config = dict(
    n_groups=4,
    num_attention_heads=4,
    norm_place='pre',
    qk_norm=False,
    dataset='wikipedia_en',
)
Below are experts of layer 3 (counted from 0) of a mixture-of-experts language model. Rows are named router (the router's row for the expert), gate (a neuron's input weights, with its number), up (a neuron's input weights, with its number), down (a neuron's output weights, with its number) and show model dimensions 128-191. Each number is 500 + 25 x the weight over its row's rms, rounded and kept within 0 to 999. Numbers have three digits each.
After each expert's rows: "comes before" lists some tokens at least twice as common just after its tokens as in all text. This comes from a sample of Wikipedia text that the model never trained on. Tokens count by the router's weight.

# expert 17
router:514499507527534479477465523515520526509516510493491467479535509482483477479502534533515494504530509478496533494539507462491506492494468486496491482469464478506521493443527451532454505522484516
gate2:520524456468512503496447463479530487529505544538503487501455483480483503518487495468499466488514467526496472502472493489474513525490503474524509512463512512530511481499515501552500531516492462
up2:510502504493495467529491489470469506496485484484522539516530576517512491515482528471542481515528503536526487502478529483497490474512502434488480492487551479516496479486479516486459553520473479
down2:513486483507490519486538485500494506520515468456481544516474448469462468476519503519487488498499488498490495533525474531499504497538500471504520517497505564464503480511516454494512466494536516
gate3:526524526476549489552494537509524484510502480508485484485504484460503539504508498510488538519508525479446505530478523476530535468479483493522512481468499503506549498513514510478504485536508531
up3:491464517515515494485513487482536515496475545505537471483512476517445481488510496490529488504531495519533468499551510524457498545480529514525510503524494527503526440526523513533497505532533512
down3:487499484534493468452487511501466543512513521474505453480498476514526475498506506483532531486498468505526472534524497485506486498496497557492479501496499473523497491507526487477500509526531439
gate4:514494501496502484489507490462502509529534495530469507547515483535483505516542507534475513506519527476472506491533468470519476548482543510509469513508452515515476478465474471524532526486492538
up4:531557486528476526451459472516475503521472560492480547461515497507500534478511489509507445525496468508463550508494470483503501494499475474471535479505492487537514510537524574485534489555517449
down4:475533473478491521526457500502508484459502476491510495501531493498481472477523508499525471493514480510526512508495521504526482500471478522486489511485497534525496520466515509559534528508484489
gate5:546532510504499471513473509568450521462492481511517476508520497520517444485512483501517491478470503503488497468476441501493509556480537472502465470481513533520480493506462484510508530491525546
up5:473508483562527534490487468486465461497509483538462495484559489551491481506476446519475447470496511502526486490546483540517457497497482503465480468488510479505521462462513515538487509532505505
down5:488466509469482487505527505505512466536464468450487462481479475505538493485483463471481523520504488479518532480506503511482501462497516538463501472468489497478493453466503521505541522520545502
gate6:504493507434500480527518495489529512460490492539538494471486521546493512536494483530547486509491494504487475472481502483533462527495487525474541511466511512500549518494526499495517488495477529
up6:513524485505534493515532487496475475510485524531534473519514489467506508503487490500483503515468487553471484526473535500480506501520477508538482460485498521486548472506510521519514491492513508
down6:508455546515516509451487473495517500517493498556492509503542522514511505522510462496512484528471480475535468508578467511482505514444531488511466527516522487476512498442485507486533480493504492
comes before: "| ", "|", ",", "January ", "States ", "ft "

# expert 119
router:541492523516516491479478514530561498522512496472536498487509500463465470508514522500509470491492504468528534503542519502491515466520503494523485518486512485509516507493497462542462502521439496
gate0:540527508524429491561514505498475491568521475494472524553511491468518543486491450523504558520499464509516510458505492531498475500536494494484538471473519521490485497476518499471515504489523517
up0:529475472554455517491496517530481548551543488533502465508503428475478530495530430501476548508479530491495517471466500482508498484465502511497441480517533490493494509506522464497474511493511535
down0:506503548454531456524498480499491486484512494486521478471505544478528501541484521458506470473540489480525506510534495508480473500501547541527516463474505532473518500500451479510554477513540473
gate1:468484487500546497478521445506524504482491498470505510468477494512503500515531510509487478490454551495498518475494542476501507491478541484500485480549533503478516551487501484516531513462510556
up1:510509496513512514462472507495488521503515472494497484486475539457494519497497480508492511484493494473494470470504521507491475482537499517481499551536493529451486477476525501495491451461470511
down1:528521525550485502505539508494502499486470523503493471507481478541491515531471558465487526447508488471506500472510475501447481515503502513491512485517508561483477558481546510528523486448504504
gate2:446537505503488526476490474498471508518513504530534490521475513500537522464460556493537447483490480489494537523550479444497503566482502487470480511491470495504441510511481489481480506504480489
up2:499538522519498499516480507541510454532515500515529512498515524494477483511503506498527480435534485481486492503498494508458516487493488464496494484488459500478484539490543497497496498533525496
down2:468492493506510500505484498527451528465547526495525530507466474462487517511538527493518506500493495484553534537477526451476493537492483467501526467476538447485522519505525467495489479476469518
gate3:532518520500492499467509496482521540489490495452508504489524504536506539488486510464549486513529508450517539528530516564541516565499484508508526505455524499515515473486499559478529496506533460
up3:505517505522510497489510523522501523515531474513472490486503474493478530494498451509520557493469502471496494526482483486460527540511481489498469493455542505519444468498551451458480465468546466
down3:457506476452482509490489492553514540508492514497536491497497482518505520499508494483513457506442554500509486484498481540550502507487492475464520490553491498483492456524483512532490471475522503
gate4:522484508479522518523514498491470502505503519494453496495548509481505523519485494495477521475491516483518480485464488549489484490469479528496482472480514471529487493508497512496495530484526487
up4:473484465451473523477501489516484526473504481473475509521468499506509501499459490528506505517486499501475477507489465498492486507479497486502485454525491503495479506463498511513440518488494489
down4:518489528521517502545477517503501491495517509486481508494491497505474495523511513461524537467519501509471508527468548553490499496552502503481509493536500507501493457538491501532535528516497486
comes before: "the ", "a ", "his ", "201", "its ", "200"

# expert 59
router:540491550517529488464514500516549526527524534507524481493526522498466491516478503521498496501490490493499546468503533458474503484503482493498509488468478489514521505486507471545471470513491532
gate0:525533516506474486534496481541493499523513503496497483555480465495583443410458521483480492505463519496497471471495477528502511520538504484519496497480512527473468503484535535525547546490492493
up0:488513508505494522526546514509493467473505487501513471488535512461503507511465503458486486455518525501499488476500461490448510520538537480507521539525488478517479469518498483545471506493500522
down0:475470504511482504477494457496523513507504496544500488527559522530506529470499473480435534511524518519488529489511534474487478504532509498433510471555544500527525501501457495485544510458547512
gate1:484443520497475533542482541533507522522494490517482516460467474469454566506520540493459471515503503502446477455493493509510484509502470489471521496500538464482469544474489462464516497521486526
up1:530482447496491513503475501461505546524456489467518519520507532496472484489493504462495484528463501497494455509489492518535512464489535512500517496514483513530491500518473512501497461540490550
down1:460457486533487512533486524511498464461487480517451471467481505531506479529465489522512527496521485487472486492473499508520565535463491537530500537498532502511511505481547501457493519496545474
gate2:512512490462545537515510495472530462513509503463450529503532470502489449516538498473517492475477493521499491478455507497477463485509481519544500469526514503436526510476488532498472532471468550
up2:506508482538465488480544510523479503503491472481516465526527478523512506473470552523488474532538469518464484477487492530496498501464478501485542498495509513485541469489515497465459516508514509
down2:526521519485520448513469522521527482540541519499547456528513487504528447534507556506458460511528482494468447502493466516485477496498547527522491515477549539509536482474536491492498532520522508
gate3:464491483497482512548510533503474532495480557480507503525496539499491510516479448478524555525508538453511526510552510488503535501575507508498505489503481514458527565486524487500497491499504531
up3:501501525467479491514514513479494563496539500527524519566483465544500467482505509516498502496480525551527534490523514541473487520505501489516492481488497510494472518492484487507519489503474545
down3:492506477476482473506489492450537505467523451515503533510557518467477508489507483512469502481491530510482506501508528529437506542539557509465524439509513514487471482490501489461534510486449451
gate4:486542489510498474509509490500502523491508510521503507496487496535522470486487509510481504495486521467508522488465518475483485477498509512503492547504512513544481525509495481457490519492503469
up4:481474525482471498522505511501466526507484498488532498514516489465494512498486488498488482532519509481509499534462483494491525479460479497509495485475489516544480519478528474505513547518517482
down4:499512511544493499526482517511500499517502538452550453535512475522511534525499515482472502486536480449530494513501474543512503499498467493526472515501536484458496491485518522512542518531509487
comes before: "to ", "ed ", "as ", "that ", "ing ", "in "

# expert 4
router:547484511540533465470491510498523514524553494477507492470519523501450479509478498493492508500500502472498489493492485505517525445526476481524485496482501477535496514504507470542481496500486508
gate0:470441539523433541462474501484533494423490473535461498458473502495487490468488479525502478525459461473492473467479510488507502491447535483451491500493533496491513460505513506496513509526499499
up0:517458497555528542564475520482476507480485486487488520536487524475501508498519472534523501470468483527542523523559462510490518513474508469498487536530523518535507455510497489475488497505439482
down0:489435476504443547477528512516498501503515509454518517510564478482513506493509473502552517516502486519497467514506494548512488516464526477542493479531524517497483447507490516568502515494498494
gate1:536513495500491502474515532528513445495495476489460458511499487506525547520525533495525494528524508481540556478484492490477521514511519494513475494502474479515498528534507510508514477485489531
up1:514564492502493504524489507504524489527519483488513493476451539482481498479499479471559506491494492524530509513464498540478499520490533506541498502516492458466504520518490532504532505553482536
down1:499481474523499522494512520548501508543455533467480458479513500487527540491474551459529522450461516457503444505504512500517499482482515507506463491493495503484526475498470503473521505532487535
gate2:509499492526467543467485486513463459472495541514476454517480491520522470506505498512501504499533508546469484491469487474510510519541514487454528482457464532545469486455464477524512503494514534
up2:517496524469549475542504541511512514516503479507506456469498447500528481522498532505524558478563506518495518465508521471475476448493486439523487551498451449461476496516563495459542502516455488
down2:549482533441523450487490454507512532487496537456516506498478518488511487530490476496501519474480502490519463526529470497533504523542495519532467485526481553486500498546519535482549501538504494
gate3:471491536531494517485525483524483475465513437512528536471525545518555527498531519477481510531483536508498487499507475476515487480473469461518480503494490490503496537536499494468495479504468472
up3:499525473488526555554533525492500499546501485530558502564460440515505526519481491493515519528530498486484500455511513481466525468491502521492480482484520517525468511463529536466562501522469475
down3:441486469517517466468511443534488478483500494479517498489504522513501527513522453517509513512481480472522514502479522534501497454510543481527494431489493519473529488504512522541537488512530489
gate4:463491526506530468495473483573502537509474495481517497501545491515481486490520461486500512514516478543479523483489513506460486515494487477528503496541496465484509465491513468520479496485514504
up4:546504503567473498518481481466477532542473554484470507454524505531494469474517480475536491508483507456493461471529512481539496464503512488493537537521494492518503524513489485501544498493463495
down4:461479426500491502471508534548503465508486491505504496488526442471467518487469464489494488515512490490509470522514480519501511554531457441516465492570490491506468473498539499519496521519538485
comes before: "\n\n", "\n", "The ", "s ", "I ", "S"

# expert 45
router:538486542524497454457472535555494494503549505488508493446529518466502487502509541526506498497454498459491482480517516496468477450525496457494473531473487487549536505462502494497504545497499547
gate0:531519502503505468507511524484478498495477531532494493463517456478478522528498510497472496514492523458508502504499487525485440497512506495481486495471527485496529518481571516490493510453499504
up0:499478498516505499451470463529479499516505537500511479466512455511488499449486474504483499470469511489538485501542481514521488506529550474493503513508474489474518517460537511522531534471522538
down0:492524490490512546470516485493521518522505518496467488487532514469500506515500511497539562512500508542464473535522478480480455465478499462474505473475469490568463453488519461496522506519471508
gate1:500535508502506496494529466524497468489536495524507503504510471525546492493494513503474461488517455448458499487530549515534460495509476536484475502480470451546477532488528508472505490520489467
up1:512498465524488438493528525532467475505513475489480504493471487510471463502535530519534486502485501478435525465482513509521547518504486469506542516461482454504541530485510467513493510485501533
down1:494544511450516498504520513517493474509515471491468492498505540459509476494508484497486521496489456504532469492504525498456489544476502530506483485491487559489466526524538492505513504488481471
gate2:495483473441526478552486510489491509475492503511516506497485473501511517486475571523548510493478575503516527502504484540495471509495473483472515556548506531478498495509499465515508489458499453
up2:514492423444507505502516521518507518496495472496498496542498468458502530516512493462501528503529519506516495493491508565514514454509453521509508516488488522568501486495511527549479527495553522
down2:494512517440489477509491510532460487472501488517518539498493480487515523526457489475451508489509531527478500506465486566504531482547503521467543552515502495487523492525517541529529467469525484
gate3:508529488519471501498527497485501522503512516510484516499548487471494504519468463480539484458465486520533466510525493494492466536509494549547487494509483540502467465492461497490442489492507521
up3:503470483518470490499502502504532529497515502522460471527520482500540489485519500542471476481498503448494520478462543486500495493490484510485479494441553487475494485472493496472487534509507454
down3:476550484534468554462562483493478521503504520486571503465468549513466514481477483491487464492493540488528506486516493511515498515487540485485426450505485482485533497527515498519467507472513552
gate4:478492509496455519525460495484500497567513550529517486510465528495501493504466494538492490489472501511467534504504522466559483452566507490510493478475488527517525536514511536490504449506487511
up4:524454521503519442515510547501536554510467513499512510450506477482526531503521503511523494522531517528508501460470493476472510528509540486482478514507522473468527484534532458494502507508493543
down4:492467513465475512466492465500501464528517557505529477509516481529472530508470525464507507515488463480511534517540545552489453529501498476525517502504512499481488550478512508546494495502495455
comes before: "\n\n", "The ", "\n", "He ", "In ", "It "

# expert 50
router:491472506515507482497501570543531514518534523478497495514521555503491493531495505523542505521471488460514516491566550480466519521523462483491473508479500466515543522471511477511483500526469501
gate0:488475510489523473502490509534533518482478491492509531509505531503483519513529475518495554551517481492470522497564490515495514554500494510448483488493472540483487485509521473516518494527475497
up0:477484480514519483528501496472496540529471489497516522509510503523534501518502443494538493504504518558504501524460548520503454525455505480507447516535517503489515475478496491546481495551498504
down0:467508515473503527479471501482507485461491481508517509497490479544466497507494499520492477513535463522499496451501540487519506504531478533452505519476470506538478497507494514506465518442495476
gate1:514496441512542517496525537449481514519505509517577476500512509502519484544522507499507493501531523510494489529487526484533499488481504474539480477520543512524525503533469482499486461531491505
up1:522542535541538495495504498504501502505484476530505481448487560493494483494496501513470523540513470518499490484504535486477483470505528521527490490485547519492541487506513486498527497496525498
down1:515498477442494481516484506476472536482499498510463521545469529537519510500538476512519470527470520473477502500472481501502477475544483475490516476547511541465444471521527516480525471506490503
gate2:506488522491534470485538525511505463514491465480488496564484515508496487477493518507482503484527497472540445533507502505526523486557453521488557499480542495479521465491436531447490482530482488
up2:495529461551481527483491527534499510459495526489476530534489498490461466460476540489518520455499467489512430484541500532498497471503504498524490488509503492451468504501467488491465507465526493
down2:496557513481475480559516493516502485471508496486536465467496530502438505576466513502494491475508521488536481523482480469485471499542520458488503485502529523497542485512510478518481461497487487
gate3:503479517460563509509491496467527508503481477493504526506537477488474533551484515459492492536519506521489506531559495509523484486535475522520540470513476453504495490498478517510521493549488514
up3:505491496493513447498478504501484509514493553503509513486500473481513487474456500477476517530526502536529507510530501475473456510517480503513496480534508456506484487468492535497498484513504488
down3:490485546497493490537510503479532472529533488493496525504520497502507517526501476458484492505542484470483548505527521513470504489508508511513530499536487502530468486505482487523544520510488497
gate4:511515528496504525500510478451491531486467494472502478544509522503490519458552503517521508558506462555465479518447510496516561500460498495547507508516477518523441502559509475526544442502480508
up4:518472496542503489497523518504481504486511514514499523479501510461487541513503483488504519543472506523491481506518483475490517529505510470504550500531502478543483506531525505510479464496525500
down4:468569510485507486502531480516469511509455487475503511508452548506502522502567500525509502481466465511482483503514510476492485540474474512473505498482506543458518515481511507495528487529513499
comes before: "| ", "of ", "(", "and ", "in ", "was "

# expert 23
router:546490553543524496491483503541530504525525506500522503499513494461468499509520521521523496488510513491526525464556499485472537447506465503522478500481510490500499511481510492549484514521482525
gate0:509491484498443567501477480516506487510496439491533500496440531503544486524484513481508522491496443479574518568542531519487483480499518480480495506505530497503532455456507481506513519486494517
up0:539507490466507454506538490496514488490492484509548489504489478488515464465539525541480542491524475507512496439533501515482526483503496505526492521520503504444482504500463486510509566467511522
down0:495513479523515486472480526506481498539502516556510482536523505519458448503533439526469493474511469505505540505515496451516498486553512492497549474483474527484501537500489486483498474505496511
gate1:517474501507491533542479528508500507522535535553475513527469498525535544524519518506480474496504532533517512476518509580481481492484519507497498479510486507515523499499545506532488519522560507
up1:456453487483515500479513551476496526522520517485549457493486507479507449508498498493518488499511531505505517528551489535521510484527543520501496494523497508507565534493493535521476487515495475
down1:518476500502481490479505528502522498515498488505556461457519482498530493540479543455503508474511479457497516491532494520468485528488464512481514437508548449528516533501514475506510514472501481
gate2:494512531521515516487500514511466508491514517483484498521488509513531462523505488508458510517497531520549473526537515504499450513506484475479556531476464477542480520486511495543444484496459538
up2:519482492500500500480465539465530480552509498517503484469507480507494519456502478514449516501476518508475503485494497489507472489481457484539545463515501472468484497504501523494508512505482478
down2:516505534520564488512485518489412523491524553497499523477498491494484485487500537517467500518454495478518484476522508501505488477481507508483550513496502469477486498515493496536514476539515492
gate3:494467524513508514544516531540508511468502489508499510488470457485516535442495504494545515526464478480503495454518484518498458501475475490471483502501526551541522497489505492471492472464460496
up3:536492511510515525443543487507482511487484518492486485494485471511468501490523483486489460492511530522492453491468460467495532480495495508476521452519487499479521542515483514499483513491528519
down3:525491471489449495517510518448457538520464502521521512507465462508509480472511504529482548488489478465519540501530472488486492439497467492499491541480509498511443461504503511519500512503503459
gate4:501467548519474518536538506507500455489526502536435511466495491453494509494513469505556489475523474476538524509516479478506466522448550518562462507482534472533494494511504519499517497494495468
up4:440501469500495518495489491464454483515498504513510490476474507487541499513512508485478472527506475532495486458512542510478481541503505463482530520507478548503524540518497499490503520500517473
down4:510486488443509478511514486553559510475512511501536464469491463458512498518495511535506484491526466505449509515489502560482518474506462524500517546475510492449495510517466510480538490484488458
comes before: "the ", "a ", "his ", "its ", "their ", "these "

# expert 78
router:524482524496529506478475511513512521525487511506538523497539543462507454491427525505486498485476514468509515491523496482488543483518487472481511503474470481489494495512485487493481504504503545
gate0:528468496492520485522472483497514498487494502510520524486540501515530504478461495461510489530528476480459513538500480491478510479503486496484477519460532482522478474493560479494532460515448467
up0:524487512497515477507507477476513455469494510494541461497476501521472514465526491472535476505503489476487476529497524546489506515494473518501432475523534475521484498540527505498513526529471517
down0:511494508532508532530516461500441491506529490490515487506499542500474499523532525552497492496495477522526513508515514513498481490507486532534471508502476479545544502514521529513503496488498523
gate1:498483571481512485506518486498509481488516525490542456507563499468472549485480533443543465490514512486449487510515525514502486512510525527464461488512529521461513490465516494490540540465530456
up1:461512516459563506489514470534533509500489481528535530490516470513556497508458506521521500514495479520505491457463522513527539497492489448505524531540481477476488505510492510542496504510500539
down1:490524511527522538496495460454517522472501477515489491532502499530512491524541484482474524524529529512486477489509458502485557538470510504483479507483504514483527488477512524532546526467482523
gate2:491522464515468530501477509549470483520470530499453525479504520504492486462494497511482517468509490485506505494546511454523495482476459532479537462542511488517497529466546519508487459510491501
up2:543488502511503504477502525535524524440498538494460506457501496508518507486507494510490521479502525471518516478501482498495456492467518477485462499536481502529495524421494516496510492495494500
down2:536478501521500494513508479520472516516524552493507485490492504476520547483491532515515501464476493464448501524517556502490482537490510509491474487511533508523506557493506474472513511484493519
gate3:532528519486499495492507480508475447441478543493522498491474503566507496542506582493515446441504493502524510519491532520486555504486483471542483477501521498493526515492495488484477524531544532
up3:463485538510516508468480497504493511484495491472508477448522479536500536531491530492512506518453530519549479507489529477505562555485483475485470470480472476496516483532471485495494513518517516
down3:491487452481470542485522489510510452507518516482506491501565494475524480525481503551491542496487488496513501450507481490519490485523551444495497473465521497527527512507519522491509497539524549
gate4:526511522510511546474498489512520497507517472550526494534485490496467453531479511503512521491501526461534515530493525524470473504497470538484472559528496531485545530489474478514505497512502488
up4:500495485512460475480474506509465489517448537518500547514513533509560527477534502479499504517502513490510500487477505482522555426506504540501520527483485464508508471498486515457536542553465464
down4:509486507523514482526524521503479476508489544540464490451508519503503501519506506492525501476476509502499510507474481503511495494454534472492440533460513496521491456513553518460507564489454487
comes before: ", ", "ed ", ". ", "ing ", "ted ", "ation "

# expert 71
router:495467499531510485455477511493544542507545525515530452516500490514461496520479489492485446502520515481551496481520490515480537476524467482503487517472464493542499502458529498506474490505479495
gate2:448480531516498514531550533474481470516481464510436463494494558569449501496480530485475521490495493524481525538514506468476510542477533514531468561500551492524495516490518481482477481521502510
up2:524460518449549527494481545456491473500471497477505458463493527502474496531544499466519451533507475504480480490448462493521488491524512512484552480458506456471496513511565513487520471493479523
down2:507486484515472550476508467525474477492524467491512520467535489475503558527531511507536514511430496517493455473524514463469466471496514459495514435548478516525499472473502469475489520480481515
gate3:474473564446483547513486494534483503483488484550507508458484493526495465540513503520454551541560465496487533516504521541503498515518540464501471523465479509486514469523499457513484500495491466
up3:500534489489493501494525489517502539478491492446488508515525517471496537522465521481514490533480525490511449468538498514521515503476517535475498508500490547478551470458502531508497448516507592
down3:488508512536491524520506509486519524493474447507450474487482516513506511453469503528476524515518516427512485492532509515462466500513495495511550546473531486501508541539502530507523533498499503
gate4:480539504513550544477510493486543472526500514457477512481507508503517498526526503506469505544532520491543499488492487482518467529455495522485516493495525480501463534531515557489515519480449511
up4:508530530501484510467487455525504528465484490505457532474522510509493474494459503511506484526473482488531476524570523459477505508483525482480507507558470517487524448497472530495499475540492494
down4:519499463544515460505467578503456507485512479474502534490531519503484479492497509511535505507503506528448468514509489469497539509474560534479460511496501470491514539512473489519463488537557532
gate5:453480496426503504435514529538466516506484499517489524491495505499540510509486484509532492540526482464521471519518503535479512520492517502522545514464524505565476474569508520457515494517521472
up5:491504477470527451495538540528512482527511512528459478495495487480471506538513521511470510516462538539487492511499490504528482513513484518522507504498445516523539528508549529493448510506498482
down5:524476511522493475541487482498537536471455471534491483517504514538509499499467491470511528492553488487487543498476509531508505458533504504473463532527492514528477501529552471516525525529469530
gate6:462528499451487547488516531504489485516484502472512446500513481505512475500444509485496513492515448501497499506547472491511513507494483478489453490466460540476502493505480488473422501464474481
up6:477502513481495508475452502488505493486506532496484494502560491499459508471518495500532498527471519483523506474526449498498498466451519445515471480506510498514477513519447495487536492502503481
down6:514481555492511452506503521479522536475529500477492472499476515507500481542528518519445493531512488509510511476467511477530511529463503489510504485487522483498521491516447517472518474493502503
comes before: "- ", "N", "L", "P", "M", "S"

# expert 61
router:474487496533527469472473511532525502542542507471507489507552519483467489500482498530511507494503491457516510473516491510499520454502496468480488514482482459508513500496549474541465507498494516
gate0:536536494453478471503513511527506465486504512531507478508543549489513472467488514486508489516506528497489513550522524460547501499479530481493480529513473466494471499506491499474526513550498469
up0:571482475473495490524489486502500476509505521515514503534497534488486504474510507516508539503528480541472517536432519495525496506502519504503520456512556457512461493492500485530510490540504478
down0:513507485508513529519494501494509516504510450520456512500533473502506458506537509490508553494479515452486504530490475535489493497503496539526459488513495513487480496513479447545492452496494519
gate1:511505438475514464514520485561494508520496497473505487465468458507506543517551529482477513533508473478508507502473478518542475510516540545499548523484483483498519489539503482554461493527560492
up1:504515490487484467510493498470446512528512525472511478496517456525470475484527513501542526497487508496505476514479487524516480518483495479504426530468524544515490535476463508470513501500510497
down1:512521490497518463466519538543471468519480513493570478490515506510531504511521523486525522512518433499538465527486497503504541528471521496522482465513503474498496522483526455444514542477541477
gate2:529499485495513499520508551517481474440508499503539495496463542542551487502476504510514508541505533498531496506488494557509494511479534528516516520497492469459538499523509525496507525495529462
up2:519490514500515477446523480466520527478454493528497505505521512503462464537505503515499480516509558494460498494504490490507476488540477517503465474525515497478459527475514494504495489503476589
down2:511489489532481502482490496508540504520466522506469447479488487525442509499526459508489474458487502477490484489499532500501517471503472522509526478437485516513511494486444472472501521465518493
gate3:498494504497512497507537499501484491499489525531518503540497499516505506516484502495521481521476466538496503541503488496517536566462446466480546492472463494460511515555477510514546494502479510
up3:470489483509463503513540505470489479498516481507499446518505504523488490514512491479504501541506509501488517476500522511515491504529465487490457508490497501497506529498480525449467499489464463
down3:481496496523508496507532522465484544520470488536520515524490517473559465518527496495469517485506486494541513518480519491524506515477539471450475497523474481499496517479478503499510501490501525
gate4:441512473507495450521488516537518501538499522514510521508504546502508503542483505512539494479519483474499504504494495509469498500491551449492489513516515554505511495465484529496517480489466561
up4:517517506457511484502457511468497536532518492505485464451529508503466528463484446539435531508482494539515474505503490477530510456520477516501543455545489550484536485524479480501498512511522482
down4:504501562505497487461531533500507465523543488504500503531518474492498531450465478507538465486516495510499554467469523498521486468497499482475528471461462510502507510518513497532488509488524524
comes before: "\n\n", " ", "0 ", "The ", "1", "S"

# expert 107
router:519493533520502483447488520529546509524532489495516484492508519479484466515518513507494435485489495458529528506516492495484525434553500457537481523488507497497531519484512464513475478513461537
gate0:493426532470498454495519494522447493521533489511575487463490523505494560508497524489544528505503524477540490520538501509473515471469484505491515470518511466501543500489539534482489491481484514
up0:493522531518527491480463486454478516467522478538524534500467525486530476481439558477489533482490553512491497514490501510456518499496468497523470502475523495488493515489504518542502463531506491
down0:529524500455523498541524468496506507489512466523545486492519510526518463533445505490500522455508534528481523520477523502478527458524512496549458531522558498437496523515444481525488511490484478
gate1:473523500449473512461485474513510517448492539507462499495499502510553442506460470477500499496533479443510483549463495448474480533502514506492510514492557513448494487482517507564513492466495487
up1:475475516481499488509525506536492537471510474454517496508515514498502476489538526443499494483524490473524491545479486517521508538522503517486502514490462476542513522547475534497498523507519513
down1:521514474515459521464480512512479532481498456504483536492523498493531495477459492501515525523503486516467538476487493458505470470492465521504492507504453483491490445463538507478487478497506513
gate2:489481498521506519489490547505507515520519505504521545513476454490504457497540552464493519507495517530488496512500548480519543497461520501537507495533476505516473503472536494514494510515558464
up2:504511510558457551494486494505521538504474471457511464480510484480540477487482482457517489529513516513519504527511509455502513505531462487528493467491521503467483551459478503511498535504466513
down2:461465502489517501479483516442499560512502528493511501486490528507492480481526533520554501527516486483500499459520557517503546526506499504481536531466472484499510510498528472462479497517524501
gate3:520479525556481492508486471472525484509524483488468460550505473505480472503542533515504516468483519542476499482505512481544451464456475483504489505526491483496494510477534468501484517588501493
up3:480543510537529462493480538538555513507508499537503505513489495491508483491497500514511491507495519497451550478551512497473486467512511484503464545494479491480521503484516464539525457544523487
down3:498535511484489487458473492463493471480466476487501472506526452507495504520505488558460494481493493497522512451452476475528529526492480448532485494483507503539478487524488492507511513487536527
gate4:535466467480458511536503501530452521479505508486519517511527472480526529481479462491503512494499473516500523528539543558537431570484499474489482525501487508471504473505487443456520503515499503
up4:487450522521469479483455497457465485466469483502477542494512505530532486485515486525521529504502488520470509528460545488497512522487492512515490485489534520532464493483481508507531492484482480
down4:512521481549447519519519532527533513506520479477436512473483480475490478514500542521450502482492516513481497519543502454475449477498520458487518478528493570485538520497484545470480481511503491
comes before: "the ", "be ", "a ", "his ", "have ", "their "

# expert 29
router:510476508507521432502475514517521529547532522473507505478514469507503472526480519508493465488501549492547541450477489481462493461539474467490498533481454474522548514469547492518466502536482531
gate0:501498502472583502492515515474527504521507515512515519511491495506499462465488542512488539540494523519511508495498490425525485517481481493481532516499506528439490512527478478520520497567472525
up0:495472524503492509472475455443476530449508442490491484479504479489511514488481458484499523459513499484500480495523509522490496477487501536441514492498464523505479461467547544502488530548483555
down0:530497479491505522546451501472470505491494534491510540515490539426485526557524518504537503509494514484516523479492480478451555476479509497475445513475519487531493511482520500477484479501514521
gate1:485499518477498500524487515524497529511504505483539481520504531520542505492494460485533535519535531497476475494491465444482531487501515477543478491479480530484473511540545447462503482521513492
up1:546471499530507517495502518479501455487460512532484501471466487536462458499469517520441488494479526488477495494501535461498544483475445480491484508502541449448515509524516531526484499493490500
down1:487520481487488483484490497527505499493495508466487500477492561508486523504514500525557523490530541482478527471537482469524506485468487511498506505468465468491496522522487465522549481504486517
gate2:455475507524538479457528502505477462543499512441509489530486515521511512523532505479515441507467511513503478513493510495515494497471525523481488540499479545487455498474532549508512477534508518
up2:533501456540530528476485523521486514487522502472473502500469496500501505457507468505501454459513465444473493472490471511521498530523504489501514532501466490518486448481476484510475509495491501
down2:530467509490487497498535518490513466476434498492498493477498494508527509500479485516485500479532487507465550482474469506508508478491463483553500507499531546505465509535495499535498514541517494
gate3:466496480515497521519488517488547478520500504491514512501507509537518510509499513505507476493473478474486525498457527530532489540445546508519479545503499487520518519515511497458507469484539480
up3:479447487492513503480475542518563498519529408502446526493545461502482504481491525527514473512522477503563510479496476523484508483490513507490516528493507529471531525486469577509517522507511484
down3:500496466502502485484518436490483494497483509515504476501503509493524497507492499496492456474521549522531561502470500477493516544521490529515460497496468494459467513494469477499510501526483510
gate4:504467441485463509473474519476489541502493473485535557493534482511492565480505512511499460499509484531524478497491509503547490509529497521511529514489498480539524462496502536499493458523488472
up4:526466473492528502501514488548471509512480513467470474480527522538536499525499555497499477519523481486457498469469504476471481496514496477525441499496563481535535527546488494492487482507501520
down4:506477514515471484472496504522537493486514507506484524477513528461512464510481522524508490479502493505499491448499506527470504513475502482501507511447536490530565433481527511450463521479502495
comes before: "% ", ". ", ") ", ".", "|", "m "